Experts of a small language model.
Experts: 128 experts in each of 10 layers, 32 SwiGLU neurons an expert, 8 picks a token.
Below are experts of layer 9 (counted from 0) of a mixture-of-experts language model. Rows are named router (the router's row for the expert), gate (a neuron's input weights, with its number), up (a neuron's input weights, with its number) and show model dimensions 0-191. Each number is 50 + 15 x the weight over its row's rms, rounded and kept within 0 to 99.
After each expert's rows: a language model's description of what the expert responds to. This comes from a sample of Wikipedia text that the model never trained on.

# expert 55
router:52 67 41 46 35 62 57 34 82 40 50 52 35 45 46 35 57 68 56 62 43 48 38 36 55 41 26 34 69 40 49 47 38 61 50 48 57 53 59 59 61 54 37 40 71 37 37 39 53 31 60 56 60 55 69 42 70 36 54 70 56 65 94 66 31 47 67 89 26 79 57 40 73 48 35 24 40 51 67 46 32 41 38 58 48 57 42 42 48 57 33 72 45 55 40 50 62 50 77 51 63 38 36 64 72 14 60 45 62 60 52 72 49 68 58 50 26 55 24 35 59 57 65 43 43 21 35 50 53 56 34 51 72 54 24 55 49 53 69 30 33 26 43 29 31 44 64 24 39 81 35 45 46 32 88 17 45 36 72 64 53 05 49 34 49 64 52 54 18 27 43 74 48 62 21 47 67 64 64 54 52 39 51 51 49 36 39 59 55 49 44 44
gate0:42 68 74 69 49 43 76 65 29 42 49 45 65 51 47 27 62 63 35 61 33 56 69 34 38 60 38 35 62 41 81 14 40 73 44 27 51 44 69 44 58 32 57 62 44 50 44 40 64 70 38 35 45 59 56 41 77 38 78 65 51 50 65 77 37 29 44 44 63 66 46 52 44 67 49 59 61 54 61 36 32 49 39 58 60 70 35 68 62 98 63 43 47 13 61 62 43 58 52 35 61 51 53 52 57 42 47 34 47 62 47 45 56 56 44 51 50 49 28 42 35 43 72 60 46 45 48 23 66 71 84 51 59 45 59 54 52 52 40 52 29 60 30 54 11 39 62 38 66 60 49 45 38 57 33 30 64 49 32 44 47 39 38 63 43 40 40 52 48 39 00 41 54 40 46 76 33 16 71 61 20 48 23 20 54 43 64 49 59 26 55 40
up0:44 39 56 37 50 63 43 51 25 26 64 48 42 35 39 74 50 60 63 41 51 55 88 55 18 51 66 06 62 67 51 82 37 18 53 36 33 30 41 23 63 50 25 52 45 44 51 62 41 53 37 55 23 53 45 29 56 63 37 51 65 50 53 57 55 33 38 39 66 53 44 62 70 26 50 57 19 53 46 36 35 61 70 46 35 58 21 71 61 52 59 55 29 40 64 51 30 49 32 62 51 57 22 38 47 56 42 29 49 27 43 40 58 50 59 66 47 16 56 17 43 38 68 49 43 75 61 63 39 62 64 26 65 47 50 16 53 57 42 69 30 51 69 51 60 73 55 46 45 50 76 42 26 66 20 49 50 61 30 50 44 40 36 32 73 58 53 37 65 62 48 68 58 42 36 40 69 39 55 82 31 74 42 47 55 39 63 74 48 52 50 73
Description: Commas, colons and and between list items or after field labels, such as Class: Reptilia, Division: Selachii, Tiff, Tuff, and.

# expert 15
router:61 51 64 57 62 82 37 44 35 67 38 28 68 60 44 58 42 46 44 64 69 56 43 59 42 57 34 40 36 57 56 78 42 41 43 74 83 57 68 47 59 54 30 28 56 30 54 51 61 39 60 99 25 87 60 52 39 36 35 47 73 05 54 41 59 44 66 53 35 64 57 51 59 46 58 11 09 67 63 28 50 46 33 64 70 58 35 70 50 54 51 60 48 50 63 51 62 23 28 55 50 52 66 58 20 40 65 55 55 64 39 54 48 69 57 55 62 70 51 50 84 59 28 65 59 31 51 44 32 54 58 65 51 46 27 61 52 51 76 34 46 41 33 45 50 47 36 41 49 54 42 57 42 44 67 50 40 68 55 53 52 38 51 33 37 50 52 54 51 59 28 50 61 52 30 66 61 46 50 37 41 55 46 73 50 72 62 64 28 23 24 37
gate0:46 43 73 47 50 44 55 59 56 58 30 48 54 64 61 47 48 37 31 36 62 60 58 38 55 56 53 64 32 75 47 59 74 47 69 44 63 49 62 57 90 29 51 69 53 23 57 70 60 58 55 69 21 70 56 67 75 61 81 58 61 39 52 47 62 73 57 44 60 49 62 76 56 38 67 33 68 56 60 49 58 51 48 48 56 56 32 75 68 66 53 50 54 42 50 65 49 32 51 54 55 66 47 74 50 37 45 40 35 63 99 72 44 46 20 34 48 61 81 43 41 72 50 48 45 58 43 48 70 52 34 37 62 37 33 28 61 79 68 48 67 42 32 46 41 36 69 40 64 75 56 60 54 42 38 44 70 67 60 66 80 48 34 46 96 56 68 47 30 28 48 56 54 53 57 60 42 43 89 40 39 73 61 75 60 38 59 54 68 57 17 74
up0:64 64 54 21 43 49 41 36 61 61 62 68 50 26 72 46 58 75 64 27 52 59 37 32 54 69 60 19 47 63 47 38 49 73 54 68 41 47 42 56 36 45 44 41 81 76 36 42 52 31 49 54 54 47 68 58 25 40 27 44 47 66 44 58 70 29 38 50 67 31 48 42 62 68 32 60 41 51 68 58 60 73 63 25 46 73 51 61 59 70 15 57 67 47 63 57 55 49 58 27 28 57 63 37 55 65 28 52 56 39 44 29 36 98 40 28 48 44 72 48 63 57 44 48 50 69 40 63 55 31 44 28 43 28 52 38 81 44 31 37 27 73 64 42 51 52 61 84 47 52 66 53 84 33 59 40 73 69 51 55 34 48 49 40 51 29 63 49 44 26 53 57 32 40 67 50 32 33 62 54 28 56 29 37 54 19 59 40 69 57 55 15
Description: Opening pieces of multi-piece words, often prefixes like pro, co, mini, tele, che, as in pro-sperity or miniseries.

# expert 23
router:59 51 51 08 57 60 47 52 37 59 64 55 54 52 59 78 41 57 40 41 65 30 40 61 33 43 47 39 48 24 57 54 33 15 49 62 44 58 81 47 63 62 47 41 69 54 42 40 47 59 53 80 45 49 68 48 57 45 45 41 39 03 40 17 43 39 58 51 30 57 66 48 46 51 55 00 20 47 72 52 41 52 56 52 75 32 44 65 34 49 58 54 39 64 73 54 63 27 48 66 49 68 44 69 18 44 44 48 48 76 71 56 35 68 38 52 69 64 35 51 45 67 43 58 59 67 47 50 32 43 56 63 56 50 10 54 45 46 83 33 54 39 46 35 71 45 74 40 51 69 60 83 36 58 56 45 17 42 53 42 57 37 30 68 27 82 29 52 59 72 29 68 61 61 47 60 32 65 52 50 52 61 47 54 61 58 49 67 51 26 42 46
gate0:48 55 53 31 55 37 75 26 34 53 51 35 80 47 53 61 37 51 56 63 54 41 58 43 52 40 55 72 36 29 93 69 55 33 65 43 63 54 48 37 39 46 65 42 52 57 09 49 68 43 48 79 12 54 51 83 73 38 65 22 30 64 39 37 43 65 56 47 80 40 14 55 62 71 50 36 52 43 39 40 53 36 56 71 54 73 62 56 41 55 53 61 22 64 75 74 44 39 31 66 32 65 53 51 28 37 49 54 48 51 59 41 48 38 66 34 51 61 66 49 44 43 27 69 51 40 54 72 37 38 50 58 64 41 53 71 50 66 74 41 62 35 55 38 32 47 66 78 42 49 32 68 69 17 47 60 44 37 43 59 56 42 76 41 61 66 33 54 17 44 50 43 60 71 46 38 63 59 66 37 22 15 60 64 57 39 42 63 28 54 39 51
up0:66 42 46 55 41 32 60 66 57 73 60 37 46 57 40 65 62 85 39 41 48 36 69 74 57 56 52 72 80 63 50 45 43 55 64 62 40 70 63 33 33 20 69 57 55 44 42 65 35 51 40 59 72 49 43 62 41 55 56 58 23 73 51 69 32 63 16 43 29 74 35 32 60 42 69 53 50 65 55 47 29 62 65 75 47 64 37 64 52 59 51 64 25 30 64 28 74 48 38 80 40 55 40 79 69 29 43 30 43 56 47 59 55 81 61 53 53 68 51 78 38 93 40 36 23 67 73 58 49 40 38 48 64 33 71 39 46 12 80 55 54 61 39 55 60 58 39 43 55 47 71 55 40 34 44 58 73 49 59 76 63 55 70 54 64 55 53 25 46 60 55 53 46 38 41 21 45 71 49 66 56 56 35 25 45 66 55 48 67 45 56 71
Description: Middle pieces of split words such as rec, nan, oll, plus hyphens, en dashes and digits inside number ranges and navbox markers.

# expert 62
router:50 86 40 48 58 16 44 26 57 37 41 30 29 37 53 35 54 81 30 49 53 55 48 40 54 63 26 39 43 40 37 43 36 60 55 71 50 66 49 59 51 48 32 41 61 34 59 29 44 58 72 79 60 57 78 42 73 65 36 57 50 55 74 68 32 63 58 74 48 60 36 59 65 62 60 23 34 86 54 20 35 59 36 40 47 55 41 51 40 57 63 64 24 41 55 55 77 32 82 59 55 21 50 67 65 24 61 52 67 69 60 56 49 56 66 39 23 42 46 32 68 65 45 45 45 42 45 41 62 45 26 71 71 43 56 62 32 30 71 41 34 45 49 33 33 39 83 37 53 56 45 72 68 29 72 27 37 60 56 64 54 34 83 57 46 76 52 41 52 42 41 84 58 67 46 55 59 66 53 67 57 53 36 40 44 48 44 59 51 46 45 19
gate0:47 47 71 71 12 34 44 41 34 45 38 51 40 51 62 31 39 43 57 54 50 38 47 43 51 43 53 48 39 42 46 69 67 10 72 62 51 57 50 41 63 41 70 49 39 41 28 58 45 50 67 50 55 44 37 64 61 41 91 59 77 59 71 75 50 37 39 72 39 42 68 56 81 63 43 62 50 55 68 50 64 48 49 38 45 60 54 50 77 69 20 77 78 67 49 56 36 44 59 57 53 41 59 80 74 41 81 54 75 76 41 58 48 49 58 58 70 52 35 45 30 51 53 41 59 56 61 54 22 54 53 81 51 47 54 36 36 36 71 28 77 25 24 44 39 34 51 38 36 70 49 63 33 21 64 41 57 51 66 34 38 52 38 33 55 47 19 49 38 49 54 50 65 56 29 52 70 78 50 48 39 33 35 43 53 32 72 26 15 57 58 76
up0:48 18 37 29 42 73 63 51 57 35 49 46 66 59 45 59 29 66 46 30 15 53 57 72 59 45 55 27 77 45 64 56 59 30 44 21 60 63 62 40 30 65 30 50 56 77 39 59 79 83 42 62 46 58 64 42 45 41 64 49 34 60 34 27 68 87 50 58 20 63 42 60 04 36 63 49 33 24 76 59 63 39 39 51 38 06 51 47 54 59 56 62 62 27 45 59 54 49 51 30 67 85 27 24 60 48 49 50 19 25 51 75 44 54 59 54 57 72 55 14 76 66 52 51 33 38 31 53 29 58 49 50 70 77 58 59 35 51 53 51 36 59 54 34 28 60 67 49 55 68 49 66 55 38 48 52 61 48 51 24 55 40 51 56 34 54 52 55 53 50 66 51 44 56 40 62 71 52 47 54 59 29 51 56 58 41 67 52 45 65 63 48
Description: Opening brackets, colons, pipes and dashes that begin a new table cell or value, often before a name or country code, as in Chair:, (1997).

# expert 38
router:45 47 32 64 70 47 67 47 91 28 44 52 53 38 63 38 42 66 39 69 59 65 43 47 63 55 21 44 41 41 31 36 26 65 40 57 68 58 42 53 50 56 43 47 56 38 41 40 64 58 66 67 60 69 60 30 76 54 43 50 54 66 85 55 38 55 66 87 42 70 45 31 59 55 42 18 38 55 53 53 41 46 55 51 47 65 32 41 47 56 61 77 37 59 36 49 56 48 79 53 54 40 36 87 68 32 53 17 45 64 55 63 32 70 49 31 28 31 33 29 68 76 70 45 48 44 52 53 44 46 28 61 59 60 69 47 46 38 69 39 57 42 43 20 34 41 77 35 41 77 31 51 60 48 72 29 54 61 80 49 32 07 72 53 52 60 78 50 35 31 46 54 61 83 31 55 49 59 69 64 62 37 48 43 48 32 35 62 39 50 36 33
gate0:37 83 42 69 50 74 74 31 28 38 56 40 40 48 54 37 60 68 59 50 18 32 64 34 64 45 36 66 65 56 38 49 58 14 69 24 82 59 55 44 28 24 53 30 65 37 39 56 42 47 65 63 55 45 47 42 54 64 63 68 52 44 61 54 52 53 50 29 22 36 67 66 63 59 67 47 55 40 85 34 21 20 23 56 28 56 74 21 45 72 59 56 18 23 62 49 65 44 66 71 73 44 32 20 49 54 41 55 61 46 60 54 56 47 55 55 46 43 60 29 39 35 42 69 31 43 52 82 34 23 52 51 51 51 46 68 39 51 47 45 62 23 26 53 41 61 53 34 44 54 47 59 23 38 60 37 46 25 32 53 49 40 48 48 35 46 42 47 56 35 55 62 47 41 52 37 68 82 69 39 75 60 56 22 41 60 46 52 66 39 73 53
up0:65 59 59 48 48 58 40 38 52 42 30 71 65 40 66 47 46 49 55 69 40 40 43 58 40 56 50 78 39 56 35 47 60 38 55 73 33 39 60 72 56 60 25 71 50 31 28 58 62 72 43 49 27 54 25 47 36 43 40 50 47 53 36 68 27 50 17 80 72 43 27 19 54 27 65 55 46 27 58 47 51 51 54 43 60 45 55 65 52 71 54 56 71 71 26 33 51 64 70 60 33 65 73 58 41 24 47 62 47 64 60 64 39 91 16 51 44 70 63 55 37 84 54 47 32 51 50 61 34 57 57 61 70 39 35 44 56 28 68 45 54 22 69 63 63 55 71 41 55 58 56 52 40 58 88 32 37 35 47 64 34 76 28 52 48 44 43 48 50 71 76 86 52 73 53 56 21 70 37 50 56 40 38 39 52 55 32 74 20 63 49 49
Description: Commas, colons, dashes and pipes following names, places or infobox labels in lists and tables, such as Children:, Armenia, RIAA:.